config = dict(
    experts_per_token=4,
    d_expert=96,
    balance_loss=0.00594,
    balance_bias=False,
    norm_place='pre',
    init_std_o=0.0342,
    init_std_down=0.0209,
    lr_head=0.0121,
    warmup_steps=50,
    doc_mask=True,
    train_tokens=366900000,
)
Below are experts of layer 7 (counted from 0) of a mixture-of-experts language model. Rows are named gate (a neuron's input weights, with its number), up (a neuron's input weights, with its number) and show model dimensions 0-191. Each number is 128 + 32 x the weight over its row's rms, rounded and kept within 0 to 255. Numbers have three digits each.
Before each expert's rows: "comes after" lists some tokens at least twice as common just before its tokens as in all text. This comes from a sample of Wikipedia text that the model never trained on. Tokens count by the router's weight.

# expert 11
comes after: " the", " a", " The", " an", " his", "'s"
gate2:140128164134096110114104157027161092138093124082179156106152143109105038159179136134175118142146148149159149129133118108101135150145064161108143149112097149129174101151160089129096129128079117114151097131170106121108149137173095172098144099153084135094190162108126144125079101175126113085113205096126174130097141156126130090106181090145109106152112152110127140135117095158174165108132112169104122130093132062064129122103198115179122103137116133172101168154126108197136134134126126136153000080102111115154150165122196101107133110182167155162131073101160097114139134131099115108
up2:111157134148098146141180089127089127135161133161115121113135088083119168103149099117125124118108102130127168120100114110166143184115153117136110117076119090107116164136132140116112126161182132082113166071174140193106127146098125070163080120218144155196080165144153138068121154105113127107134125126131052136113121095124159116142115140132131173056137052131125131102189070099128152123138108127152112151075163202114128130212147110061217088113074156108128110098131166131080138132086106156152144121083101146101145094173086169186162092070123171080148167100137090116095090118120087114
gate3:135146132096048128101137144122163136123131154097133172129088128116115086106128098117157091158131141113092167213137170112103083154159142215126099092156111143123200144102122111121197079142098107146094092131188166104158149057106111142151139151132144106129155151097151148128053108189164121179133181165076128154151136147079107106091122137137140113101090138136126123147138118116141073140105112137110101074078120184113072178141134188121130122138099169080027107100078089102112182059164137162121139062126097150105115121165197152100106107099138084154112100107132123126142146154081102151
up3:109163110086108102113178112135155097179147157160144131111102166102117132102139185093113125082181153132140124123108117039154156123193131141172054127158143147095150128160075114156093151107157140173101158106089158121116160055098139136157095061090103068161136140125121134128089129124115071125167149119144168148178147100092148099184070165138117161080106118131157195082102146133139128113159128088164141148089181127094148152189117170164098140156127137142071170126141130209088079136093187047137136190138102124141116135169138097094130130093117070150094073124098118111099133155124076112
gate4:162094110106090141102073129108107125135106149105074125150125144118164063164117177155101105083165195128123085131178135162120150090115074139062127145128094138174053168097195138095164178152166130111169077134161165106099112108160086127130103081123074141147154154179112177149095105143053112115095178052110128204145137131154096114150102139174163101144127150158055088155152135147096116119135103128076120092142098110111147192112165158125166105137125130117143098061143093103119125141121153157121160176090130152149165155132110148107186168099179088080132147119078184135149087174127133111
up4:080093135131120101182091134082130124168155120132122181188076098138143084198200119120178178112135204140173096181102120151092182148096164150128164130108148083137117136152114074130141102156090139103158144116128114109120143092108095101106153210100148117125116104115126129153129062123118171168145087118183155079074095108198127182084203197149086147097110158174164154093110119092104141106109095149202111139123104117167113125183127112147087064133157163145131134108130147058100130118125072108156134129139133085155146097175160106090152114177105108133103163165097133118114134124110100166
gate5:140125112102116093085118145122139109108157133130114122090119140160111172140145153132087153131155090098106092112146146138132139101141058156047208058123183097131176105086168148169146132106093156182157158096116165120115116141164128169107087191126098114114115144119106112083095131083144118069168130100079081122123135112120103123126123077144121094132166108141164096152085088135070203127082132099132140123090101079090153132151107155197080074180078143164141123131115097120158122132118131166161160068170158069081126065115111139136138190137096071088124154091143103197127178110176193141
up5:066113142144095119116146112140182141117091118094110102172123128093107124185073155074119162150116152133119182109120150123072100174133080142197146130097125125101079181086121146139191145189201108100118064162157099151131138174131099082143139151135136133167157124124119132150112124124078102177134069194134150157085121149108087143131139101102080117125135111067143072128067090110140041121143117121197103126136113111113161119088164187134097179138135118141134113103137166107169151150138132087134124098146141159128097119119111160104110132087193100202052119148110130104187101128161082211
gate6:123083094055090146165144162152106090175087152179154112146061068201096124146074123141100146122097173105112163104121085147203095142147161144105172165091097151093128176156097142120153163150087116124077113115093177110120123143052130125104179097144137131130130158128167139131105126115103094121150107129115060111137152072138101086143148134145158144153156075105079113097153108174130105131102142104164134092152125169164153116137168190095181161129149181103054102101109086088134116109104130147146188089161168064123134160180093149113114087089058118146187145131126162137113132184148164131
up6:130128135130115150100216086135129148128134135135099148131113088115134175121147065152112175170106048134156087128069152079126189115130137175117082130084120073138135150128070086081104164106133185153118135142140113078144086169037127161084111136103134104134083135144103104124130158086099139131127110114108152196164121123148169119130109140161076210151093107141136118164102203124100144140137172128147105111125115144105111184157116143177105127069075157145139145130171093162133065129110151092151106142171070150105183087123152167156172140126149166114081111024073112126124124100137120096
gate7:144053158107147107150165128173107142133132088145150206126169127128127131152114162061115114112103120122110127129093140127104129120170167111124190131111084191137091089089189099159150082154135095152126159152124128158084143165166109121109156086143142107111098088153169106121141186156136166054143133091163126111079155140101134160127128120170110179124113129163101174094156124117089116092095185135071107129128135131132110105113096142174186104147074105145144122176033115082088063109148169149119110119176120110169219108107182138185149158141124121193115132122181116161126173123034121111
up7:163157097180108088087160189102161157171157106182156171094156134116118113178117123075113140112046158179140116192138115137119112099085141102123226181152097134091120158058122144136093143215185184175098173116124149134130135146100160122098160129065137134112138105087150089123097132172076120081094096113114123150080163142140072122125125123097112146157098095139096119110132171075175139109128133123110099117126098105079145104121136082134186118097143147138151085102058134074054150080098157142162135114162178170166143119084088120137108119156154147116102128094146099141087146153088105133
gate8:073241124119117130150108160122092142149097074092085140150102110120143142173132142175105129126079108138073068206110159090140144144134197165176132144135113095095149143100120123151112120080165133136164131115098134137072118098140139083054129093136123096173130080084156143076120099169142167137120132116066142155167097145121104201141064157117136095123165116150066120111088140101121118101100138116072120140137101102122126133165105170117220142123135176161082083113123157109118200101126116201146128150106165082096131102133105094123124133114148125070148110178146129139156072088171173093
up8:122120127151146124120088124121144062118152141117123117108070151169131130154128136106118157162164142122080116141095138159135138102137137138185104117148145098094201069129163147163143168135093134140068100151126150159154085096135146107104126101073102116082135122086153105107050137151078158125144129185186128160175135129085147054116173169151155112108183168131166147108120095145132156148127166142071118147108154181122147141133102097119117087136106138080107174125108101093146111110100146129108190159110129135124162050144154041158177155064174131132094129174116097091066072254152163125
gate9:148142147141131129130168131100146049122100079158109154090123107177161142160096118174121145131156093091085137110109124113140140172113135118114137158140110110133121113126156122112104167168085098115174097096122200130135076143048111103142124175139139141125120059079145081106135105136156174096155064134099135150178097107146122191121153091105137141132079139116136089087109094159142138166108234188180123125187140159204156140097131160130145072127056178168137132153114122102188147086075142099094149157152108152092124170108166118108142143160165115151175149201135144091121118164084205099
up9:217091151112098127159085128056109150100110131114095156142210189169159137150142139152078128132188116095175106135135114215097150078118136067081153102138107104122130089144179134170132171158089166073104127126128125100190135178104149162114161143154121115110163126078131160154080105168133166115074120094044175121164081142149152135135065134092123133108084181123186111107114118155111150114081201108121133096132107115129160144087117173119185095186121163100155167128112118092154136127167088148149112162177125142119113166131142103153138150100127155063123101108127139170118117130062146123
gate10:152132111075121099162125139120081130142098143079147096166141111152111131116157166104124141155097194170122172145141110102080106146177167114141086116137150108110173120129171183155173111149155124132118166104138134103136102150125132179098103169105164044128148140146159180130047189137114080129155145112106155113074177160128115142089129107109100084169197072134066090105142158148119090112141146145138158124109122178165184114131104187104145175137069094138202070156080106152120127149176202122142116159161137115114123106184106128052131149202118134104100138159142142105159098131097156208
up10:120045132154191150195151146155111112114130114118126156165145089078126142095088123090102113119090137089158159177113117132218078079128106139126158108111109156074193112118087126156153128098168175069125164099149120117120112172143161051128150208119150151120140131176118115094169095109123152115208097166165128153131113121194077110136090110105106127135125148127148120154087106125102089131134123168102132113072132098163169073108123150075063104114111123156138179160134140156094040178080155189129148153087169140138153155166114107145118166117108119174106128118161132158139139125192103083
gate11:108060170129142146118161117113171115135135148129104100149160181126127112120123052122180163124150130118120087131082112126133140160144095065144149148100113113116133103097144099166084161144202116171185196131139162092144112145143169047080162139099099091078128159135090123147114119116146097175169129136137198157121157110077062095093118050075125163135083107183075110123131127181125110163144197167119107091138098169112158083148144124159085124101138134160160126135127125131150112084088117028128055112127127151151144142098088104162097127160164095153121144104157184149142074105175120163
up11:114097163124126082182094095144159152143144093176086152133151117082123135043222088105108124117148100144127114137103132153140112159101133164066168134092112126127159143116113165144142126119079128072146125144148067109131136081175155151144160100140127107066134199165091108096157144111167160147204143114150153156134197112129092147156106097114145173096080134138079066085085159119114147080189119190140168156088106116111170165187139111106116132122118112126107122151145139138143112137156156162162089154108124136108064177111157104115138145134137186193160089112093163175122140038074113163
gate12:143150122155155093104140189141097106168090114150096169149062183121158090149051111093110182104130130142131149117098132193082160183103143108159127117162181079140114125085128197172093069131116089100155095078148153124134126150081153182193111162136101116143080094148138090112157146195132088102116125107100149107080076139092114151167137117149111116154136117108113087149119107100143154166154126102109142104075182161142152169134151139091068135123068141107090110134106106133144118080134121158072154026055095124133152106171164098134154198097127103077110117120125112131084125140097173157
up12:100188127070100145181139130101159132151164129061129049147116134160130110153255153110132148109124115129059163163164141181107140049126142141120206116104144081158168133117148078165108152176147107126120105132126149059087090139185149099088060081196139095123131176118139173162093086148112079121137109145112162135111097142140156104105143136123137116108154130139107193116107109135125128120138145139149106125037196141171138208136135149150149135097107164145147168084117109130128176155156117133131119156075152090158110105150160164118157100124143101179137115136158089153078119134130106134
gate13:111067122108139134113169159128130107151111073133111127105178109083148118130191124116145139128139196102048073135110130153100128204150176109085132104148099128211137091162152104110061188097143134129121133155094162119085094168150115160166121117111094124144144121145102139127106169156079113109115107139119182065117081179176057094127137157131125101109154048196090146122175188185141140123108144119108151104091161133094105160196142169096109111102142182106131129087133142132134158076114127137096068090104099101174160100088110153114129141156146140061164127179067134091127079139118131136
up13:121115115129119114121144092191146123168106173108148104163139151122074066135124119165118133131194151107151140128090089071134153107129144102180118141108144142102139225116100121166193131128095089174108143171159139179112154119092122061178088116154157125126131116079134128091150163105147116095126093082149147121129167149100138175117175064097156100101178132154152118173203118132128136134134161114050078155147107116155171148165114112095126117145084093090116148125141143128082095168115083134098224113099142146120109155137137165062160148130135130217101163105167179151187196094090153137
gate14:150218092126138146156073133077216112108109158146107127092177122201082127128146124125127072090088121142161132141191133134141118110179093119100129180090222128177162167133107194111109079046167121124140050087130136150120157162143181121087169124151151161113153122146103151121159151144149066146125169160126090112095131092090159158087133118098104086183145164138112121145118102099149141148120120141097101139112134161146146058163114069113129121134135074109114131158135134091120128092088153141149140123134152077139125211084125183115134186111068061121143102140149104129149143155150127140
up14:089096073190151130113133196125120093112092130139132177118128103126137161133066096158099137185133128084130166196097062149140116134127157124135182160127150111151064157137133130142075133145157128072157041165132137085095080155143091083148101124047129195086103108100168194125083097146093124088106130100125101118131107131114112101146168143192104130112105105084117082138142129151097206099081139166136097183145139126102145098186144134160114153113112128057133123139160070192102144135075108108112082144157148133142158141109139129074103138114122141152163119126071116185153096123171189126
gate15:091165091088187153099162170160171142136104066144086144140198164101117110119073140160139117191073162164140084028163131134194151068091126132099132120122144111167167137106133092157091117126126165073121178110115148069136120129126141130097102166116166097134130007110144136101114140095148136084171133113144135124117057122144142112123111122163104183110140138146090127114168150143125080142096138110154117088129136141135096053144119110088094160070148119110102120139115087137125158173171135146134158147110168169127101184107075189036150166146146161104178086104133127135158141122126137129
up15:149153128120129095055151110171100090144158114196112103148195132140147092112139157061143201152130134099134125103152175139184131164072151106088074181137127089154206110163122122150189117128112080113128118142216083039186116079075175073149140145144082112111083089077099144107160163113128103129135169114141172202171120069125091081172158118112127126132116111162136142116135109143133153132066159141127133114103111170064152114129101123084122156126109178122130155105146109120105163125159121158124137120113137138143130115109059118127159120123131188132104079093129091106071131124124195115
gate16:198142091175086058103110134095101107139148149132120105157133143148143112113111123123084131127078103151141152148164128139136140151147095075139138111145196132133135127118093112126150163139230145165153046182145165132140115080176096153127109131142142089125126131120139134214164160155152082125140074120124107095054133152093143130127113137136130147118130095162188094218149150143178131157140126138100166131143121106055138124086152125141123111116141170086088112127143145144135122135218138120141124100145148140189134120161129135153142177203076227069123062133082061140121097105116113091
up16:160155054181128097070106166110183143139096145027102162118126159125143125080130101118138106167160140155163106128144091157079154118165156138132091150157140067203103113119120117106104156173151134192190122151163109176099170134166054112132092178107140167180130100150072100130168089143157121137152088131115110076125115134069130133151183180102092101137148097115135121116173110141082100122108124171123123190186108132120194123114105144129133145098126156088130106141094080134167147097131162159137166149128139164197138129149100078221163116126100147130144086137074084119101102123154104102
gate17:076107078105178071085120176081131166112081153200128097110132078101141135081222162076105129045128138085082112090097137131115139134146139125130088141128120169128141105072068166184112077162055085136113135112162122142125119136165108142144196115118119158204186123109150129110110182018108119155133111124109123089112037120121103075165138098164135126098112163119110072153126165124089169122110082176112109132144129146166117159106167129153125130120111133134089117073095129140116137124156179172083188149155133112159093151124134107139104127122151097125091140143127142151153125124097090117
up17:061060229127137128093173061083169148127095139180163143112154107120104127179122129143163125120135155143143066101079147075157160093148156111124099172115074116046127120095135153108158135120136117111179141094112083167156118112165150152114163161086114173189165122193093090063163105090096106120096112118155115166127053193108100117137106108086105158151137185165150132119113128174114145144137114162118121106168138117121116183152130154126146115127132169140137130108092162184168121121173206204131130180140121148157124134122095122169157141117135078110160132160152058145139078111150118121
gate18:097175204128113144156109130127136092116120152170138155118140120088129083134109119091109082117113103163144137099166160084098071094084181121121114120085125051205084139106129143138086101095115146080108154096101107095132104162210143104076160079117134111134147111151119141099115122131125164151197133188105130160127104136105143139167116136055197142113162099104087110118127138081129068161140118161106134107135185139102095173138135136150134131129148134107206128092175152081147125155153074156142102165086096134164046152114110112087085058125084059176172144152118127120121190104148113071
up18:043146149104051128140156160070104101146135080124146120161142038087150090122149099098097087116115138131164177162141085123092150154124128135183152122131085153128141183158121130129102166122104105132127094143101192099125146180194091103134066133069106157098119153068109078106101133161146108117093146090130128116093174183129090087163142143065203108106131055143093096099188113144154113174134083132122156130084129127056131134166106140124139091115101098075117174081086128135112104081086112141123115099132070093126153137070126144066129128116103122123166133105163094154084110097095142105
gate19:144081112076069098122146133124119127156128112087183078150149133121109088112116129173140124117153136097088095123184140176133178114157108129087135145117088174124140103121135173136122085192162129191095102090155157117140160154136071163139137108126124165152131126161142062202159153146143111137066088185159143179157128141203126146113114122209127096121121086206153127142104154144106105151099105155191163101125155128127081130103110127095143108147159124087121128087101069118127181128179144121087134125170182121131109062113107066121084124140142076155135057128136105170162182132135216182
up19:103155047115162114158117062196077088062132136137085130148125073114169145171157105119065142125148174086146116091134130162148109140161067150077138112162100097128128106183097152162130110158144107159123196106161159115099108105144148115133127123165132123116135109160157131075148118181116153020128093159084120189156170073159122168119158084131205123167155125126107101126181132138147099130124122121111106158100139152119117110123130100089143145098080101160079090126133096062179103107094217096139154124098201126116094137151133091171102141135151085171111135115121145113154097134108058125
gate20:126125125104173157052112101116111190074127113126176157160109097137123127094157094100119110168109160130169082110123168191122135167108094126110111136134116114121075111121135103143136186137151115173095080161174141075097105173153096138083167126138131164112077108119123130164140167097105141150205145141163131143149126119103069131102153073066144068166102150117125161186090125128090155118096155120136088163166129185163119167116090107144121185138138115124094189110121114173154183190141123179132127196102112135227132133083160127108050121202199132143120134167099098120113132107093149147
up20:112147175185096164160131154162113104178127071159120156102175154145136096118151134153115109123146135077107133116121112088131142137127162113147134052175132152138152120121104156130138147091139113083103144156122100159109202121074153080169162123083121118153191145146114108069088070225129156168069101089166147098144131150153180055131105188221113160111153141139161074076072167142130129117142117127096121118169079095146110120159172133139094104108114100107157112078149143122140099087151087180132155139113099133098141078121122086094174165098060159109166130134213133122135090101127152155
gate21:149140169131164133099123109130174150163123177225121169125062143160087119119140147117143145136159118119208140073091127133141178167122118130090118125104135175113145155120159128115141152110132185114132098149125149106157179130233044172171130160130136087135134108142190120135132168066132119177150138137111173101133158166111136146184148146174155131151145171109201098101092127150107111164110156104166143144106095188136140112114168102137183127128123156087115090134088112111151100143122072149099112125164106101067139046111156136138077130073147163101145086036139135115071100108110125179
up21:139093153122092127052127135114116088146164086119085135178161141046090114110110147159172139105120116124120096128177150139219087109136113131101116152148118076123126122165109113115103134144131131219156139120145093125121084118056141098083060168090122092131144123161111086144140107163062139102155161118103160091112158129124042175129115098145204089113135149163174096145147120140165127163155107143101155174066126116141151120115097143069090126137135167118147145155125121142072130077043166143125153101112146111195189128154102189196128106166098156145134094122118086090137131109141167085
gate22:154118145154153174174148133077080164083124194134153103114081123125081139081164134132140118101134142114160189131150111196088052153104158126093134126074100130121114084110151101112161188129075148169158099103138119143104133219158147099097069102131166125112187202104141081123142147134109140177177128177141134168096125110122090162131088094199114145163117111148146104120147132131130139137151072153137070151170101179147176135106129127175144102136108140094131112118108117148085148056168182135104081127160094092104150056130132092107087141078102146060099164179156159128079110129121147161
up22:174144082173135121125116146148160145055159119110159043118150150095135145129156146109120128057197121113125119086087121073127082097135124182195102178115105100093089129197108098116061064110121126058121152095104186120112150096132111121131199177174140106146132143181122127117108069091102093085129121127124143120159172101076160120175098129130137081111127100130139097139147147162121081141123138132101101135125117143157079097178131097106119131147156110089121133106186198127133165149109130117112140131101180167115127119109201111090155042168122143161132107172165125149190182157109100080
gate23:149118117139104119134112129065128126066120106145116069109150130101094187086096154132097160145080142094052136098171128136139164076115172198100119213084150157146097140161080142125124120119125163127155128133107153169107125155145031113086133177159141205177134125119155124099163119096119108156101143111125116108062159166127156161134074129065176157175094110156073160181068175103114107170122117101163111128154089125134110128094101160139131108105121148149076109109118139084130071156116179179089142124113117152075116113083129139163145165205097098118128101085108136142171093119182087107
up23:155153154166079129097101164108119134166120124065095135202092133115156168121167117167092132134160135133134091149139098123155099121086133159151115154081092171114103057095138170132092174167122152157144134143155103144112172163106151130145092192189121100155054108124125115059180121155098186166137137182119075104106123129077083122141163122117167144142171105104101129130123115148121096152107129077162124109094102092197129095141105118112153142111130112145171152147144151123095194111132179124109163116162155092159151112036115198109116147164068045132126099080206086128091157180123145149
gate24:144171158121140105059123149118096144129028148109206161160142172096138158115156136138115103206148134113169079073137160150132125144150132135176149155107154120106120099132124138096128119148096113110040177184136189111137088159141115110088142100131085064118123095146085126143087157180116140131124111159127121122126138142107144194122132157159190092151169117117127135110134119181148138117113094131110137115161124103204124159107105182057153057117109073107083131187160097113178141165168162182101124154128162101095114092175200139084157173112085159176129141090146160116190114140115119125
up24:126178129169058087075093129078045234149070127095146085155121164108112119132107130093128122094139113091162082128103156144140148141097090131128095097181118128161094156125212141121128149181112112127093098104173050110129108137105104167131133096128129111151113131127176088078121200173092120127123111105142096107135131147142139111098169119165125147137174114143131100123119174134140091118141162143126177073163127135132116139067106218102116127081072173137137123105188127122133141127131171079102111170140172119125167075164221167113174109163085097118118135134180115118180125135116103152
gate25:139117077179103117133124107132106176121106138193155168108115069162083125161101131143146130116092117149151114142134114167087137140124091103108120166131094105114140109148054144132110176109071143152108144049122161093107141095134154154110105125047133189149124146139080101202110140111165160094086103086125127150090149226156117125096138125136100164176114103117123109067070143140143101128142155038188142172113144185149173158152133165147118135147075149146175152214120141143111172103110155124116129085131139076098127163067210146103158170103156144091097143116137127156102130166146110073
up25:111109039125088124131116111120124180152167175114159148130197078169082142134076162162078088129071130133133159108144091146086144106135169116112117136121109113106142120063100128170042131122130200120079103102139129126106145066150168179107137097093145164164102157140107067162149153099075136159113120139103158083132183142120120138164121044146076128148125117150178066141072146106109186136151107093184165107120138137115116165120090076172122091157069152137158144122082122131113181127126139108071110121113109125120180127163195139130078100072129072115180100147141138122116145113111181135
gate26:157128151119149107116095080126106166134088092137125154137156076137151112183163161127186163120114170097147102077154145079120082106170138150095108077162101110090143073131088143113164190181103123132159130112099175139155081062168152115123107142149137161174103192102178126155102085097131128133087128128139128175119197142124130140126114166129141119097044100094105070124112132106160095116174149144158135175131070110136151151118151151105147213073160158070126184113119111070126106136150205189190156093093131126085063094123127143165147125115131085113082129134131118099100113076129167078
up26:184161101139082090064140066198125104135136130131159129071143086081140140137104118104122155083117182138137089062190065111052104122138184177206072136172125117191129054144148116140136161118158143127111110194113152094131156098121172159152100096149139148137116189140136119118159156122087111144161163159146119123147190116161112162138216146077112118143150087098127136121129115097122123155121139154143165147088112126152115113140143136101137184193101189143153068204096104137114100133104125149060106110170130132161125124179104101118159150134121145155108176131164108123124094115079099164
gate27:179133141112160136110183167045120113113173049113133086066086127090154138141115129097124089146125073157175058092123092170088137172159135147136114121110149135112120199134129135153115179113090157130149162189116152079196088124081128179133092153155116115136128136117126123095129166148166135143144154094166128099147133108095123162147174092101156119077089118142155068148111160125153139114122131154107098157119101127096158182118161078136107161115083102177162113137097190050165165085160082133171070140099129156074134151155153116104115154160070080117103092076083095145108138123079087178
up27:138148109131054117149045108141122139154095165145161138136105105137111151107113167121205081120120140130123185174140136153072106185093138117099115100114130178122174095087177117066151133128146076095188114162121050106072135146202134135154117104104088079136107115123109106100078108187086176132147099158105132092121139079107169079169106179161067127192136079115137170105170065145190111090139130155138122105166126070119134122116163200092137122134128089197169156130143050125138122149129104130150122137100120138142159131122119133117080120108132115164147121119158132101184119153144060103
gate28:115190097143146084135143132051093129127103110159151175126156187170099138119138140150107099081092108165077149087144105116112136200077233084108127097158094148067127101129165093120154140075076114148135190066089156144094190157157116101157144114147112143147175124150134110148040104124181125190164127149125124102092184101132083129131136124109141122118158127128172113137116097164113153149094149124134168157108093074176120146102127147172086134162151134115151125122145131118050106120136161111132149104112140137162132082163161115166140159130227111055102072136118138155149165136144116184
up28:126138114059129153140157127141110172141121138064124178190174119132175143134115151164152085130090139150138120137102131117192092096087057141099130137137137120113136130118195129141123101152153164121124133098156112130094112124161087119073112086163173114163088141109041167175117074146070149160156153102118116163162102047116174105169134112102094153121077135073119121152125155112126064129115171079173152087138136099187159098122131127098103175142157100063080142186119055186114137152105137192081092129115175092113152177111111101095114126067135127131154119107158139139183143137168192117
gate29:096077092170157100098152142124152191176072147132174112161140134155100142144127119109151078148119177116128082115081155164139129103120127082128082075108168210134077171121112159131110129194162141142064059122136119157150114116125138131114135111148132147169093108025084120130112109159092183081125154109154138115156150141187146129129124159119145085179097102174093146185170162105131130104140110080130144100113099131136097163134096082120156197112124099184065159077176118140097153132161078084173152070159141138136110115186133141178130085145121085115121194101086095147091160135114099130
up29:132095152074127080119147130114151135143123157141123142109138127163123072149147066132168126104095164107135104151070128126130115141088057095120093119055122162085146142093163122112157072149146178127107142105179099106087148092114123132130062139115157117094156080152126145120111130165111170104133157096141164191137180091114152054187133078108136056138141055158121101119156152166136183141107131186089067136086127106072136099083081129022112170087093182125077068114109102123110106142103125117122142108155118177078132190099117129112159096097152107134101132133152103116133059134170160141
gate30:155137107095095133160124108099124114192171086137113154113123069107160159083064115079149130186143186117104118148177202125086136134083109077170118144111180198177158167160093103122151104144134120127171142089150097116138170073080100168075148094152117145074130120123137124143113107133176127081112180146090106120107186069147130166160136124167157133150164146148124147120079158173124118084052084156103125126066106140127126133127126131103077124137155158108165118151113165118122046104155198180120207142156145125157154094164167133129116094093161099179154091188122133142089143111103124146
up30:116098122079151070100160108140118127048121122138109143175173119213127134134161170183122141079101108145059070096167076112141089165175114136098177050131157117108155107076092116162142140139100134157112139095173137179151179132096131076159153118124182147202158122161160089125147150071159120203093127151122078116105133151138130158124135164066110057107072172134097169148123106146138183181146133126139103134135068067117081108141122141177092122148163087114060162123132177153131099115118112119125103163091105119100153128092128162147147159146094117107110138125142147094131085122179155102
gate31:101079104148090142117090116109086159134174120086156077117155117156113111118105150139110180139104161131122104105114111130180150137112171139060084082141110142139085141100166168146151160122038078147101170135102096130088105099185155120165130129131093158087120123140154133128130113106169131107169097122177120102146147120087119137120139143168231148136121115119075172149115159148125091051110149041107145140119100144126115074144119126132154146096173101124141196076169141111140083186116056150117070078189159175095147104150133158202110190109112148158138163065153165135124092158151094135
up31:121160139123112134168144123096160123207136159196108084155109124084123129137165108132133087134140073231164123135114068146092136123135140171170117186194067069180096126177075136167138131060112120112149090088120180103129174120168160122105093137113183100160111105102150100137094099171117116143148097135089142170097099142128127123119161118092098114092084129113129072123163121113124170140107157122123120152121127161074086159134155123127138155173125169130137112143092142106139154104081172140135194122157048149107151189080092093047142100145175110119177143162173183140176145157156101140
gate32:136160097135139089113107211162163140171138148141133130113109145072145172146136138148033163129143124091149139059140159166110137142101145185209090137159169093147129118082138123114121140123121080190099194060166158071122112165171104117186134122111114144164156053136054172119136173096129136180148102147123170142054130141165109103110124133145153153060162166139109109107107117157130125170172142129153128085144072097174187120115100135128082147170176166152113156132125119096125132109128085124095173106092107162071148115078148184162079091093121152101154110118134126105124131108085151102
up32:105054143128176125130112121124157149151134148075077177086123180122084127101100096127139107110110135153171083139143084135164199125152097130129133129144119129115139125128181040135199157130150095070145140133131096130126134153161112182193188142203100131161149092090158137109151101153109144120132114193160093164151124096102111128109075133150089151104160121110093140068137151144155103097130112095173143066048092089152117134066071076110138165099115149097079164114155086080093172150121133068089145154162135159066149123110102066172118117109070105161143058143119118131130132108127113118
gate33:091125159175153109135109111120098158133150101112134135111129154151129094161108113121118149157113155178092070074140097159109161111051079158162068162052149091136089118146120110178138115150059096144100059135177118148179025148118153120095122131133137151112109142130106097110176077137145106215149051151137131155128136098108113100129125119137152091184167125095102145213127118142126157158126134134172094071118180156116114083125131107105141160097143160151099124122099084120165200113129126214132161136117148168116101153067084105144095146127131158154084103145086183165186124142105101124
up33:164163108173129124139134124124113127180138092121122140166107062151103097169060168141160084161140179163193103128129116125125095116114111173071065111102101053134109150116127169185124123166044170085170100130064097056136090127099137183112090116172126119100051139171171136083126078132128157151149120129130101136074174108155183181072163148113119185167163109107137083165101093129148198144132125105101128114124115178111147110104159110132138133113139145076158170134153136078193140132098139191135162129087131168127154115117121090159134119107154157117131115123161138162148125111210127117
gate34:146093081121126086107136052092120151111170095158163139144107066129060098170132110132142147114106138151171180114074134157141073170125053161130168146121132102130109117142167166132096097153123107132198111115136179133144173122145084108134099062154128159146129122094143130164133136113128099118067106069126142134176120128100154067037134066160134123137114175142150155173179136104124142159172150155109110156129146145093094175182116053100151086165154087069168136129091118149140107155117093063161129096097148056128151064123179186141113079122164131108132138187142176118127120124098152115
up34:101153117104144142098111036164139160164116080133152169116093074078103181144158124104138089090093141181151102105137161116096114140186123170167121190153109080096151153156094092110134139137138115127167108103099179119190158160086163105083130109117111161128121112113142184110079167134218165150132146118089148156112151114073157091139134126170149140112154110159069127135171114143108154168143130138110114100079185152090078084140109121100143056112084167105144100121136131133065183228087107167138165159143145100130145166156159120186085119115137138117163183141081108168132100120079145141
gate35:131121198125086085143134169128093174120111132133095166085056180130068158111134102149125143174110083170137101114076121115134152163188163112188131147082084167071090138140149116083112145095154158115140135110174129099116083134041175093109172151144152113136161092106112130127137129142114196095102130125169145097149080124148150156184144086095183207114063107079149112141182073146116121122149153136140133117128052142124144176139118091147162102124166159138142145156083112110156185127148148132137087094146140091137059139101161101108089070114163053161112158145106096175167110107124141141
up35:076183122080121126156151173119083123112099137126088106186149103089103076142147142173073125088060090130120088167159130133153091144142149124092075147123088079140087135122165203150135186140107112044097103218070117129174096106135070065070110116118131138103091182120140180103138162125093115124155103113149190169133142105123148086123149112123155134141094132081138096109110087142121203116161100141131130144118168156103126187096117087108109120185131121159191121147114102136068051131092118170101119201154115090125166124175096129151091146131133135104156120137146170113092135118130148103
gate36:147161088091143136129160137092144140162074156154133207114097094098136126137123168187130105186098111111115108132118131143180137192069071120081135130154115126124101205076145102075151109155168123110169085124135156134126138117096053135148131203114090106154169120127138120119137091095084098102163117114089107108122179132113166144167089139179116140150120136127136083151148121133120173122124173162138120130155128151118087140126128106073156111028113162097137091149139104101165111166143188153148227146176172164058142142128154146157126095065147074147154123089070154093177165168136154143
up36:116064113180112087165041164149133101123152073117124114172147084151126144099142120099099106128138159088155124148150106138121113083122151114191137089141155120112054070148145114159105074085101226106072121125096091141150075112158126138127126075137157179135093168122165159069132153180137172137129147141119117126151087136196187143153136124147053115115096112131167119118138155134121148125113148146148124143090118111101103198107098141161167154133159039122136167109106120096066112078144111132035130149105081140164116100145045120140140157180161109112161154152156113152080136117145095133
gate37:123084087168167138134080109107140094131184133091124175142080134153150161185102114114184087155078151142065123120072099135153173192128150159070117139142095133176097104142095134138091115088149151147147152127165157113181092126134140119108087170143059135091176218134121124154144108142099167076143140152067126114180169135141146105174163129159148134157103181168113136100142125145122171113088105104131150161096172143141178129175108131168123107144087120090090123130120098088146142099147202140102132107163094095137146139132067127234047168161067123127168164146125098149112145120096112156
up37:133173131119175142215126173169075133145170136124167101112116133135149112168143094113114146096112126160136147066109018101085138141182145142160126138163152064153110173151135140110141160102109163074123145141102204137124108075137139168145110201105104026185156163171145099073112100147136113137125109128171200127090168126144086126117139186148111159134102120104150186056099099129149158147105104125135135153136138132151116106124132175110123190130098089052154081111158116132137088161161149160118120139128125147133132176161114127065066151181090166137119095128096125110154087126158138111